Experts of a small language model.
Training: a variant of Adam for the experts, 435M tokens, 3320 steps.
Below are experts of layer 3 (counted from 0) of a mixture-of-experts language model. Rows are named router (the router's row for the expert), down (a neuron's output weights, with its number) and show model dimensions 0-191. Each number is 500 + 25 x the weight over its row's rms, rounded and kept within 0 to 999. Numbers have three digits each.
Before each expert's rows: a language model's description of what the expert responds to. This comes from a sample of Wikipedia text that the model never trained on.

# expert 6
Common action verbs and gerunds like make, find, lost, winning, captured, plus blank table cells in election or sports results tables.
router:469511501523517512499506475466490519518486511488454474475504483462504498545466456487495487512505507492500493472499481501530500436489447547504489498484466508512488490512511496514486472494530492492486469481510515556520480504491561510561550509499491494454521530522511497473525497529481476493484499517513496450505468526488477476507511499480470443501555512500493527498533530476493538516508509535497524483503547513482455475493515487472471446533512529514528512516515481518483528495515456510542487545507509460515513423489529544526470514526517534496481535513524516492550516509506526500
down0:483499482501463491539475475539449538540492521560466522490474523474510483486498535496496512518493422498511547546510498514513489525511526511482505500472473542495482479512480535502471485483512487474447509521480552492441533497456480509491497510489488500468499517510511482463497507495530498527481533489487479466512468494485494536491537497514494484496494525569525473514479476515459525493500496493473508471528425518513506466468490491502486467471487490515471488461489507573472483487491478480501527508510517496522504462519483498524497463461481467515504446500506489494467522473528495489
down1:480509537535515488516488476481533505511471529519497485494488490507480510490549447519484401516516504561476482573522459531446463506518508477528502497482486512495513492502506483493526536515498454506507508496475499526522519509513531465495497502497499517497515503547487510514524475444527503477501456514487519526509489520490513491476502487493508504516490467434498498482511507491551496478496530504479536503498509510552477488433472518483499542498495507501506518543525502525519510541526520515515486505488508504521501491448516505462551515459497510523492510519504517529509564485554531486
down2:456455521487527471491493502511540491518507499543474506487547528531485474499487536458482482520533440516453478597519481464490559495493501454541530509503482495497501498530486473491502537529484493487462505522481526480517508484465514507534490488496518509476476464508493503516516514535530491539484544514486505516491486473522471506494498490517510445521491510510497530489480522475464476517532467472527562508503532523499490516488510478496522570465524493494475461513523521463507516498467486483522457508443497483464494492492479478515513485526518521508471476504482495486461515517505481491
down3:509514527521465491475510471511480508534487464467500498465500501519495491525472466472522532475505494492514511492455501504534444541510475511503515537504527457479476526492479527522510494541499520463495489509513516489507493459491483468494490487531489506454515501516493535495515548420502475479455489528481533482533518534463496512474474490499472415518507525526459547479495463537530473502503512480510529458508497481515524510521513518486492480488501496473489512506486528500496464485523496450522559516508550529474522494472516527459521503484561502529505533496552496477475508498506490505
down4:512497478493491497544492540570500518444502443465516543511513567492501488487469496494508493527525505524493517497510515509496527512533542521492513493463493480491457472481520491535512512491526489508485492473534513519495524479518517493501484495457488485519486489527505448455485489495453462480497484488513498522507439507519530503474517481458516464479503462539502488544526533486483538504475527464519506478525509487509545545511528472490460508479538541539477552498475503533509441485479468519521504479499489461498495531507524451475506478465515486498499465522487500488473490508509541519
down5:519529542494505554466494527490489505489530546490515540535489502509537517533510489492513500560507522491533475480505497484531465481492491479473484509504450452489455497513499502475517521440510492543501501524511497495513494471485493497495523498462497550526507512463483552533463485391512475505516528472525516482482530511538522514505573478519538531479517502499481500478530480492523485486526520511479525525494488507478497533491493496503484522491546535494484529506534477491532562493475486496526478498522487463515522524526504490515507543524493480500500506467509488519524510475467510533
down6:506485514516459493533494484493426506533538515518526490491477501497526464457464536485510517479479523470491487477468498522490502501464505489485534486495515488506498528542480508535470538476523500502517490534470518456495446498470484471509525554492526488546491480500466518519487475558531505513483511448472502495494532486515536483497533507463507543508520497500468492519546515501482499494482475495481459530534485459469483487489524538457503547497522481521500516483545450489453475495469509483538454525497551513494518491466505536522501528484464511547515486518479487512507503491524532488
down7:524492484497471537509461524483437524487453494502493429480503474504529544478479512540511468494503507509507498504497498500496494487480495506536493515495511472494468445509531495502557469537505491509524460515494544493528516485493506428526496539562507474462499494477520488509487491522540493452461524478509523511490475469538481504498530493521521520525467470435500519474495511512505444523481521510506533503515502486542517492556487524508499475519487498490530517535495505486485511509476504500528441497466517521544495451494492510524525466519488496488478477546517474495497536481529492527
down8:504509520518447494496529500477499486501453431526545505531468511496477496493474494453495404531522512482503499472508480536489434499518495481498483502474505501545509462522489483506488523509475498464520499565516490525526506459499495500531476484515498481483517516483496492476513506425484532513513505463470480493527499534513513488474469481529507493459542474506460505505501477520505469508537486484515454505506474453507519477522482504495452460519517493485488521516479501518532506510516508517505502490509453527481540511478520512476455519464491469513467494510488495443468502535485516525
down9:492519522501514461545478534485438520549458522541498521433513505501528461501509514510487522477464520511493477460502495471501523472497497484490504518525538499509462445522515488534514498464541487493541478494487529503513473492510501478513431521519470528537457523507503432511454527521525526487465530520460473488506486486514503533499513542505483454502518488454497506488498536483493500508526505502483536476488530476478511523506542507496505521527472490505499518476521481480531502459500468438529486514529486490510478484480493507481500528555499514516500489466475482517487532460528478491
down10:480497485512474474470540530515504479460516529512488513560519466536490492547486482504518563522513509486526491474469502502470483491455504497485510484536519484494448519536482478471468533498500535486515508499474553537492498479514479480516493538483457494494512491531495514465456521437488484481510497491464496506496458472475487499527604489478477520494467458507477498480531485472517502532527496506503471445474503531485525476481483473523518467485526497474489528492475492489512540493488495550495494497511515470472507520471548505466507476526496507485495483509447477491486524479516511499
down11:535514472476518497509470502488505545447453499512496497437503456496507476513504474479495474484503532540500522478522528522481529490458507476511458500501448512454496481513519482517536475469506469490520538503469540507491467482519502501515514520489503451494553472558470470482475541500461504467438497498513509494524500518512474518485484496527522479525509515465469528549551480497489504528438542463514471481481483514466471540506511502555477495524495522519544487544484532488526497533492502527516471504498521496497474498490505524492486461521495510491481467488518503506505498480535479481
down12:482497468523480505525486525540502491512459515486485489508491509485526497464476507471512521480547506467477490527486512522507422505501520519510525544535497523499497493522444521496472498442485552494521481495495517516546520544530459478503479512564531472519539519531525493497491473447494520507528505514453511506483471489495475440470476504506500488531458524531519486454537519471502522502548485496442459521505488489516497547527428532532529487484511492509520516504477473537477494495484524493517504482489485506485482506500447516526525482517485500492487519495481517511513507533504484511
down13:493484467520490544511480516538475497502498508475526491514481537519521492476468483495492540492520502496495502503547515448517491500495460553457460471479493478466489502494508483521534468454505526542498491473499541509497523451455508536459514507492457520495489488483515503526439509504513502497511521491502515516549550503497511524482467491524504496568455519523443527490517492492471489547524514516534501454538512483497478485477513492483491504531521491521535459519480535421492467511469509527485501506513511459498545500527502469534510519544509533503476505525508518502496529493502524494
down14:451510486499465502482522458526501493490480523503469504490555489512516489483488531478521493526495479544480537490549457479497487520502535481554493498503486514473468550491476488505521494507513481516486533522496493502496454511492425468498496497501524486495476481510486510505503554457521486471466513517498530485528531519484483493476491483529491479517437489467523499503510518514508516503470532455540513509518534516540471480474482516495518463526495542453494463488468492558451494470485471510480510527509463489517518503502522560486519448513461477516502502544479498529486494467531544504
down15:482488559495508492495471513500500496509508491513512524511511508510502459475493480500531478523532488506519511530530513542527435529503516485533482498451485498473484541546501496499506552515489506489470504456514479497481470496472499524494499510477503496515501502527511522489523487344488482504505508522498495512519542527498532514463478470506503509477516537511541516517502530523504474507498491537470504511484507501494513451454481480463489513455514519493509531518513534511476524506533481494517469536505501488525501495511513487552452498464499489478506491499500532475473508523484562523
down16:516506497487451457517455505515501510540491482451518463518498500484518470517443519483527524515462502454490510492506490512477446487484499506477515489509502499462493535499499523499523519466484543472523503482509507528442496481536496504511527501458458472516474491488508508420503512470499459492516516510516493499482496553528537500538505475465502487525482495513471503479493496492474509566510524490548510526518472475453514483528522451473520539503506503486474505534468491526503504519492504495510519552513470465482466495480483521517477537512550475495470478489451523498504501533526467545
down17:493536485517449484491473507508510509527487467484500515524477483496487517515499488493523507468516485516486460499497515510477559466446507472445519466523523497506489467471517493481473522486524520453524515520501518520485537516463487493496463467571539493494535527467502546497473477450488532518438537512512514504471468484470541483547525489485471480473488520493467525532488499480504471505534522445500507529523468464499468534479537463457511481473529537504498509487475468501510509489492530479516518481496462504541447520512485506487480502502482490488467495533475515522510507523472498529
down18:498491493490528513494496500478515522491534473477471510483467490529499533506469485489481469545489498521494501522497512513525463521493476500507498446473497470571503471514482518496469508490495476531504489463511489548470512501464512519500494522519487485529502502502522473475524518380458495485473532543482501493488498468505496493509520478436518486483501475477492487513519465511532515485498503519477495485482525519517516479475487444479458460499497478508512570510514485516507460499535493543484543525501544485498536491518488506478524531490526433525496526548505486471464517478509485494
down19:537501525502481491482508508506473493494524522517510468513510462493482529495477507511515478515509542494504540492482474510563490477503515480488521476486508472492490481483491456470488464485500506497501490504461500484471497496499510480524536539547479491543473488507545487486496489415516502483484531455464497473512500509483476490487484484499496432471520449506495475492495468496518450555467491563504502494495474510488505484524481524488496504502514497524479515534428515487552487500507488472459464494523476488510474417490440535514474506497502485521526533501518535499526461517481496468
down20:475481487482462511463539495565538476508513459485537501511504468485457538511491465516484514491523494503470473470549483489509473501490487494461543537518528499481475478463513508539497464496468477510516512468546518516490499450486513550480508522515502504475521537507503479529507511450478499478521517516457520523483496501442495501483479480447512468457491502477497539467498487494525542533468519504491460491532502497500516446474470514476480452486500525511539511490440491497500486507479488496539460479506525484512490489516507508514518516524482524472479499521554501438483532498496521495
down21:515505556470480504496534503481513502466505490485532502484512516495559498454528517536488417504486479503495470500479541481511498478517524481483516482496511497537489461496460469509536446484478481506552535526497500458505494498482551488493458504475520484503498470510513513526488438488515513490515499533513510506492489460523507503549495516508494528492483498478508498481529473522535486553472512481490456550527455489523503494555497489512447485476494489550496496518518505495512500501508465513519484451533480469509537519501478554535496491494505522485501508484513512557492532456514503454
down22:492495474521496519521481498491471488547489498481469518500494498481500513538561499524510437534478478484522488544510469504491498520533459462537524478497497477486538498492502534471493514530480448498478510495499521499523484494480522528510490524478460473465532490534515461510515538477479518473508520522505535511486522511521467541503500497511518498467531502517486493512522465533494496543463492480531461504492519476542449502494489517551482537543448531467502504460521518523505464545489479529521454462550521495477513463464478524494501503511537563470520493512469514518493480500499473507
down23:530513504524494485478499480498499470490530509496504473508483513530497461517480469488497460519472472503526568459487508445478484491539451473527531507526509533465527492453514495526482484518468506525506519482513528518505521518480519533491504500499503529505482489489491493444559496445518489500495538528512518451458492477478525521523522499498475421524503529513541449494522493478515500468472509462513523494479501536494539502493517488508473522508475510470505487543509503490530533494494448485518499488494507500432505503507528491513512560490485529471507518499515476538491564527500470501
down24:509499519474498486513506483461514542525512507501555515504518493509508508482477536489452500537472519519493461493427530508534466483524484461488467497528519446529472463502527524509525459482512489512504481519486475491506498454545493464543515538532502468509512492503481497476542494462562500481477551504495491523485453493528498504505477472483500431541491491504479492491484451512519444478508509492534509485513517479524511510499532529514529499506485497492464499468494523491494483499464531521465489439496519521560500493466486510472540524481517518489479489499497531481536507505537486479
down25:500515532499524528499537528504501464504499532514502457514478476507508505505483472540518468476515523524510536471512498523514466550483489499516521501501489505503541528517477515531490483448525504463479501476530501504477513483513493485480513524494537459486495508499494493448532516429526462496527492556495465485489465431527509506515506511497507450503478446461492517523495463547534480507463501534500460487485504478503501481499502460549459522492522494550499461505499477518535546515456467480502487476524484456489488494466510544511486515527535528495472509490478515492519557488495492512
down26:481502558504500551498508504531525493529507501543525498466503501510564516478458485519523493463513497508480503499476489489497500512540519505538494464510496511520521529514511486503489528495521506512511506526519506494483514529495497502523464499509510530488502513511472526471466503361470478530523468544509485476554491491517499504497478498469480437551508527521571520442500500531494490503505505519445510483485501498501566505466527466509495517500483463494508499504520525496469536472522486506498539498492486506529520478503497486490504498488505549504481540499511518509518506493464493483
down27:471490527527492466498506499484504504550543498483453475533497482528551493515495468494498502469465502484516517474487551503497471473489494482458505531459489524486474472524494483488520503466491488495536512482509520511514500471495517515512539485537522524500454538531482508460531508460513473492473511544446516471503480443484497508516519523517458497492516444539490507475549477462498499522501460519502473456481437499509466458497496434477501508475474476479517487447530504485521484495458510510519492541539494465513524519476487488532479494509511474471512496549501494485492486486506525529
down28:516465474507499463477507498507548482486474499519522541471526469466493529519448526483509499479457442502502498543471494478499531482523498505497479506471499448485464516455538502484568523491518506480530505524486503462494552527530532496503509545520496489497469490523478491485533503420502500471506477485499507506509542499462515459497511462500463467489486504510507470449477479546487489520549524464549512513512516486494530518467515487488478492469536513491471536452461518480496494488505491509511527481468463483473508483501514483506527543527524504465510494520517514492529502463489521508
down29:538477477494526515528519513514496541483510486463462516460551526492556487492468538534507523518497522528481506516476539478489505496539503502506494537506549527480477531503509469477497486469494500494483491502446519503472509462480495500520483508486526517486548512531536489514508490504545515497490497514507498499522538494489534502538515501509513476511468518504492478517497517526493468477518541523464540452539518482501494485486525473494502483466494490505530517529507523519496500494475450529525445508479527496536500495518517464467488482455541570508508457482589519476454521517520475527
down30:469461494494501510457458490503496554458520513499462516525492450499499457448463454486508487492506478484518525483475520536532506527516468515464522471519462499517532450492495523508458507484491496531499484490541497493511482515462539507495511485488507486489509465476521464492512484455493484486527474476526501460540531533493506463484494519484475496539475485488511470478534506489465493576473515489538500530457501528500514499518488489504461525538514496535521510541484447532486505488523484494537468541506467470506489530465489498510513467525523474520518531466505496521516514558513507484
down31:507515492502499497529491501465532516540483465490552494528529492509515524466461519482484482476425527520503502509509500522537543545538496489497533553527520470504533495530516519491492516508478463498469466502507517515525506514515493504549502475470484472479516512485503498542547545476487494518415486477488483481491518503533502525549503504542490498489496536526505518446492485519478498512528511504466513500491471496481494512509496475498483553528452483503508445522516488518544535523505517481499463530544496465549480516458465472497516462500510502518489450529504513512486519484481490515
down32:480452469536490496484506483489490539514473494505527481508524527513514512458475473536525516497490460516495499533507539518470544520544481533507511472497497512492465477529504486462501476525501515497448452500487518520522483495481509517513491533467414511450476505522488492470474525454475521545479509515541501496512497529513495509482508485513516466528495475548462537500521489500482539498520486502474527431543478498489517488501503493530545545526504452487517481551504495525506529494518489526472493542525497484506452515500518530431531529480496486494518492530477478481501504513499522505
down33:520493510523538482497493486457478521492511495527482508472516500517477514507510507512485490514444485489573516503483498476478450526499531536478499483484513499459512490474491487490513507485525463550568522474482535509454503511511524465479505555484491492503471464496529523516511495451483504475484517494495499506475484508499460516531508486457508483539539439501555486486497488496514515486504478528502461502498521504507523495492461527503537504551469553501479472492485470510518549525476493542460519450510526474497504476516535509549524502469448540545505508489505480509510521465502489460
down34:437493464478497518521499490472485494462550499493513482548467513498534472505479472462538488516503497540500519483525490493504444532519513497528485474527496472533531497465478522486456484456501496505482512513525469505491535505529477494568481511506511505536520455483503519482492472486520509531473484508473493464464482459503533489452475487454528524489487504507460495478478501432513471492508450519506463496481496496504498504470517509504499485500502471543472543521492498527503514520476498471475504462500502479464465479507454494470464495504462518515528519443521491496512493564508462491
down35:496496539493522510565451527525494547514503537478484490492469491479509544550495516482470491482457511489476535555498495513510494512487539507510549516481519496493524505529516484486451513434544540510544477535494517459489501494480524518476488492479484489539484542467461532531513488435494503482540491520516498499497520492506489480494511522485473502467465559537506438484499474488466496496507517510494495511504477533510508502499495513488487501537507501520473563511529507493510534547482488504498483520484525472498498518478488449487457491474491503463492518506498465485481519491483468553
down36:511507514499530510530464525530483509505501495467486483465501456495482505472522483523528474498467508493479540542528540492471442527504470512483491485490465495502530507521464481526476521554530494491506502511461538495482512504502497516497500500500524502507524528497540491516525507372473472480544500549512531484456529505518469491481492525484488410485481527502519460444497554467506488486509530493518500476492530499496486484465483497491522469501508523534503490483482502504484507513499487508512484509497496501514488461483484481533480468481450531487502526486481508487480552500522502502
down37:507490439575496489489482486458456453497474496491498539487518474472510507500497512514512476532461475526506510479540499495503478543444509534501514509526585509528467501477497481532509475530529502489492474494483524492508524479532519501472492478526484517483550490515498447478489484480519525473506509524495505476503476515480494479507520476508477530462473486498476516507507501511512504515513539479490493495516506445479461474519534452529496483471528526458567519505490477484479450508469461494505500474535507494465545504462513518487514475529537560522507504489520512507521510506487460490
down38:491540497534452517509491470494520487507526496462452489488534485459547522474500477518476520485517470493497472455469455439513494534518485528469505502496547526469488474536489488466472501499487477481510514462504502513514464498512533481506546470520478493550518504525531459494508497484516523530550466518490492520481522496518483469496451524475526447502527445505542495516514485491529456477515512474458470533453538510522506485469505519483481506495480489485493507501475513537492527471476514534479502506461496507461518511497512489481468494524500470479513577492498487496488536491536498510
down39:482498500509485505506533498484492510506471482493511495519542513521513525502516477482519483502499567522476493512485464489532500555487430505511503514524500476484449495530502477497538444489470480495511498494469496484480498518491490523512464504446448483533505515486531499473563506446492504522457489467478525495500469460544524504520500458490458455483506517538523486516458470489469475469518479527508516497466498496507476519529498521547522513510486502453497488498500487466465518530507547471501460570509519452502503506489526488499494523468519503482490492513464490475473492490448458510
down40:473508492508494515546498491497463544480488481477500492521498508516516457516466537512503476487511544485499513510527500505480465493457473477487528477513473517484494537520485531536470483495514495548512457525496498452517507480459552494518517520527509479515508517468459477464479528520520504563481465471494499488518505449512484508446493504480510475516554523539486470541521492498484521536480455489525513511482516475509519525528502501485430551534525505504497542496484491479459495486490517502498484539487475513534493509503480545513564505492458485539467532485489511475497470524461499526
down41:495509443480523522509503529513497487473509492498483490541496486537488552492468502520548509474489500510535495525502519459464471529527519493530479484539484502491510498504476557454512525503473513507554514495551540494512493514517561508505484512497488501490544510492502510494520499451499516507515452500470520514495497480501506499507504461484493481495499490492499526516509479482523503523451434488450460517512480450504525525509503469462504536451486550458493544530476492510491479476497502482492493480478521484491480492467476450505486475539519504478554502516461416485463492513502479492
down42:476511493500524521506513515523526492567494523500484514506489529469517452465434547498522524473475480475495557544520472530444495459499526521504506525550492538476488542488488524481453539459511479522507527478503513469494495481507537559520517485487517459533478527487491496512492459505527540495508514548458518512490499497498476514493468492467481475517523548522501508508521512494527518463502492516509538458524503501449481484469463506478501473497497519505504496485520469549482468475504490483511500526480474507576493514526506509487488510484498481504472493498517501441483489484532483505
down43:504465511544487536487505472488467511513461521512535556513503477475474454515521534485532459535486478501507461496515457542492487497506496520530496513492516518500478524488509478473518516503477496508493438491528518519515492484511499507520470528457459531463497515469489476519484507479520478521460525520501510513518547511508491527462493493499515560468527511456439543537513510518518499490447514498516506480479474509511480447510471479527487536479533518481485503544492499519517457511496478490513477519498475484502482489532470538478518488455529512514516462514477503483480510472558562539
down44:464511499509474509500483515499492504467500538523527470540495515499488479551491512484483486518480541513485528509492519527478565485513478472511498480473497481465489517511444505491544528516463487519491510498498510522501518501502541501454529411486440478467509509536491519493532522521530503473498465527481467484498531525516534515475488524489481506498518491517496509515563470481515445515504570505475501474501481487489473500501538516460522463502468486483531491472517480542505512497518494518550525534517500524472523481483483519505480503471521536551513527519465543513491540506508540487
down45:491485460491518518527498503475542492469500523497471525512525478508494523514457520540543516488516467546512500496523529529452529487483533522491453510472505474519475468479515526512502489504468525492508483495465488489478516508482533540522495499432495509445516493502522507507540468434489480494548478476506496519481511514481500502506522474516510533465541526514511502530482490521468524533508450490510463498508458466523481558483536494522479497491501527496473465485505508525561502475504492486471521477481437497527490519508558502528502491521515496472508492557463522484516553480501514519
down46:529476505524513512435488502490497519504522523486425520494549501511534523497479524505502509473532509504490478486467518519490517477531518512472484516502485522510506519541466508497529494518508506533489490499492482479447545474463492528539498465476531490500558519495520451469503524456483500501497438491531511503506507518468510465443498506485498472514523508462509492502474491489476496512483507507500501490515495515500482531505484500508461478505545467495526583545501486513510498495490517532532442521490513518520513509469539490472529432519536485501475514484430509536489532523508496528
down47:500496502499484499526501497523507511508483519459464497527515467447493500479506562506497535481492466514524486514496500545509503502503506495511530488508490477520484483479504515499495470467523497461497529453522527517460497486467476519524470516522483447476522515489538514485524534397513516464528508527475504514472500487503490517487474484497505459487482461505460506474516495519529522531530460523527488499539524505466464525515491489508532487490491496510477452444447481504469465516496502497486488436512484511504484489529517519533501476518470508523516540548468501464472470453542530526
down48:496502540480503539488551494474548497495462483518486491490475523527522462507446489484538527472526497560495542494531537474539463499479538488526508514542496564474498503499513477530531532488501501543481467488503518480528500522538509479503472513543495512471478527539490461425496498430460495516499465493490485499547487507492497465500525460512468458505520501475529494478477481499475450486483510524484524478520495443491536499501482514519502497501533491509463518509522499502488493467495506487496480512535515468508503491457497491475497491486505497492486494536527492501521528483505569502
down49:519461487453494515516514536487490511486537529484473540569511478455468485498472498468464474539546514466521515486460560509519494510482449494509494515473506538510469507528470498490504510492478521455473513525504535507501483450496527489516503533531493496531496547496486540492492483461503529511521503527471488507503500512517480499540542509537519482460468492479488483498557534461531471547555534516507463564488544515505494471491460494491481519480505522502518477519506517490484490490513494465504542483496532485517476498458483515492520510504494511541512492495521502544512540486507501495
down50:508476477535516501530494531543488472507476463479521450512459520470582513494490485547476487522495490485532472511514487497479484512493473553464505434447465499513485509461499524490503459478515490476521518513464495518504525527457470525449516455471527533503540507498521525488522488434528460511481515522469478504493488506528510523483514459549482490484498490485488510492517509525495497520499493548525501503487493496556502460475492495528494522522489485491513552476496521503494466482451469508497510473526496465467507482537481501495490488498457518496474532513503541533496505514469504484
down51:517509467495492499500496480527511485479474473496490536481548526485479495496500525485502521476511516501505533502483463511489458470473516511484450520498540461528490507503508469491480496518541523489487552527492512484505556425481477486548488537514505486536503510514510520537529495487524549493448472509496495450513488510509522524508511466500509476544477473542472487449502514541483480495523512513518502483503537500486467555494512491500494501520477565425487487497472514487467535513517513518500515491468531473550522519485498489487538462510513533491461463478550483473515531486498508505
down52:526465498499460544489488456503502462521500542445549533493514501479568510445482505506497477506501496483523480512493553527503467461537473490486490473513441518507471513520518530534508470485491521499461496504531489488519522451518496470458516499531463486515511493475470525438456469471546479505510526532504477486523538478509498538471535505530508480511484536487532487502491469476522489493486502525489501532521470489531520461512486505519471507474504510527516528520538548504495527460532498525488547492498508494527501449516483518526483494478483480482483514526516521481497496507460502472
down53:485469557508485482531522511526481472467519439500542490539471539475501518521501543478515491485529484477500475489544516518493511459497482511500510488480533482508484529472474534500531529452515524512515485493490487469514497506486488531500527467491513505567490504472510530488514494464517533495523483521497500456495499496573575489490464526469519513457476502480520452515472502512525486493449531536500470538500462491509476469487480458484505531495513483480479496538535495514493518531472477445461477523485482497507534486524487473533498481474506503517484499534465502514522491494471504541
down54:546477481531540472518499500486485527533487515493519509548520436485491533461469523485539480513488497487470454550503550494496514517508534496463522482520487503497500465493496510473477465489519505481490510522491505480503462542504492508509467510512517505461536495525532466522476508534534535516514521543495481524452492484488483530490473526475518470488487508488506454522493565538497528500499483474468511510485522525531467475574517517502518513511483525474474488531469528441511513512511540463492498500503513499527518496478513542519524487494523536488463492489479523523534463500530443517
down55:432544495484475503491493480519507506510460534459516502504469517494506489468469501501454475516479517485470511490520496500481487544492475518495486489506485558527520512500502483498485472491488513520478503495465496501553528450503459479516496509500499506471531477525415485483520498471481504487521446538531541558508478500489479473512494476503457497551499524530498520517526506525539516446517509521451499475549477537543494509480497537496510510524467493483502538541529513513491468480524439504507487494468499522498536455502492537527520494515497513491496543489490518485514521488517456497
down56:539490545513543521509442513499451471517538491510509478512496486463504475517493484504537538498478531474491524446482543489517503493544476463501489516566499502532443526495507513480528479514493507522466475503503479496490499491525520504469546507534483494552498520504492505517501495490504464495518520466487502480510489512533532469459509512513458437485544553494502481465525504514452482497510531504498520510474542494500548482505501509495434532516497474489514511495457516489526488455535523510453476527491533467511464522476513513507519525520492514522529528508519490481524493540472519519
down57:508524445530488510525503476459501510554514498504464491495483499511476507440541525486496524469505558506527530459535466505482528472528523508501506475477496511467505551521495501532495519483494462471478505532549507464513545532483497471480481473503531471514517527496543480522472509547487514472535518485503504525501494492443491495494471504502505490520478521490511525479501528486499502535481487482535487503474495539532517523490502520489494539511460497520523461482497443467512462471517585478523502518488492513511500525472482485491487499523481501518522515495443465505456492502486450458
down58:516458443534460471468506558514520490507507520509545507529494541516487503535466549463531487492535535520496511460490516483497546472481461536497509446448500505499476498541510484499519511459469527482503497495498490502501497512506525502509477485466531526498472519513474515484482502470515520490474494442508476539499518540518498498499476463489485472499483514509511530500474536508468544524560482529509550512492523487484531492523503540536480486473517527460470480472472523483464504510513460507482515528479496500481495548513543534517467512510507524455497525484470493509494444514511514506
down59:506517545470489538514507486525484534521466507496440564477476518499486508499456495483508515503507470526507512492469503495496486494470509552493508521488522495505514557507462452521523514486513519476504500506528499503474520489512507502499518509490504469563482518506503498464494512481478475513471444490531487501441526501501513479501476500490456508507529504513487500513482487496471496455510494512487492496471529475474493533526517499444453486481485535512489485518491514489482460523520591474518553485532466515520521532489505495504523479518540441509487506489527415502500473476523532530
down60:495446503506504502493496514521465498508529500508500517511472535496495517484488508470487464476523509515517515505503460540527489481529524494533498460496480461504505527482520507515510481500494487498524493497524519486526438506490470474515516505483475444507524469478513539479520492460449549516505463543485471539537497480530525486460481500473471488479503525455542502494556518528530514477495480531489520511523522539497494469491457485512451485502481494529490512446512487549486522511519503535538516493469538496485417500547513480543483493484477462485501515509487502477453509478484553516
down61:532474489480516482516539488466496481510472525501482522512505527473465522499464542484554461518483469504500515482466488477511476524468470509477476505483496514492491475510527513510470484520486474501472488502473538468483497460501463514512469501501503524512506528479498521479473496537533529519491517506475517508457514500494452509569475450456473451507519528548440481521436495474494469519519487521501482494516471497437487498478521467495529515475521480443489504482485504521487497489504484460502556499478527525467536529505501480480483517493487533511460444510508459516497470512537506515
down62:515465476512491488546508484537514496512462513515511509536529489493527525473495505464533514496499529488530516521504464461516490459476500443492512510510511461460464544482488480437499501443510492523491505510517519523499505495519507490483463525540495460470472483503507484512514492433469545481484489466515516507519537486478475534513505474546465463469484512488504487492473492515541504544519514483465494497555500499525521513463502514498505505463493551545484479447440493502487482481517515492532524455500481493529490518527554463468547496480484527513516490475499498488472501470530495503
down63:508509440496473504481483468481510495516524459511521508543515558484484500525503499514497502502453504463516544539506524502500487458504489488479479505490503520446501543427491524481499499443531516511509489488505506527494528469460515529484480493513483506462482470529488516502489531454480488482551490508498514545487531477496485492559503507494474501492519547531554531470493468473496504492485535529516537490522504482544507558533502516567523504535477495510516531475545501517515485477470515536518501519481544515502493518487497524507507445464536503521504516521497467507479507507466512508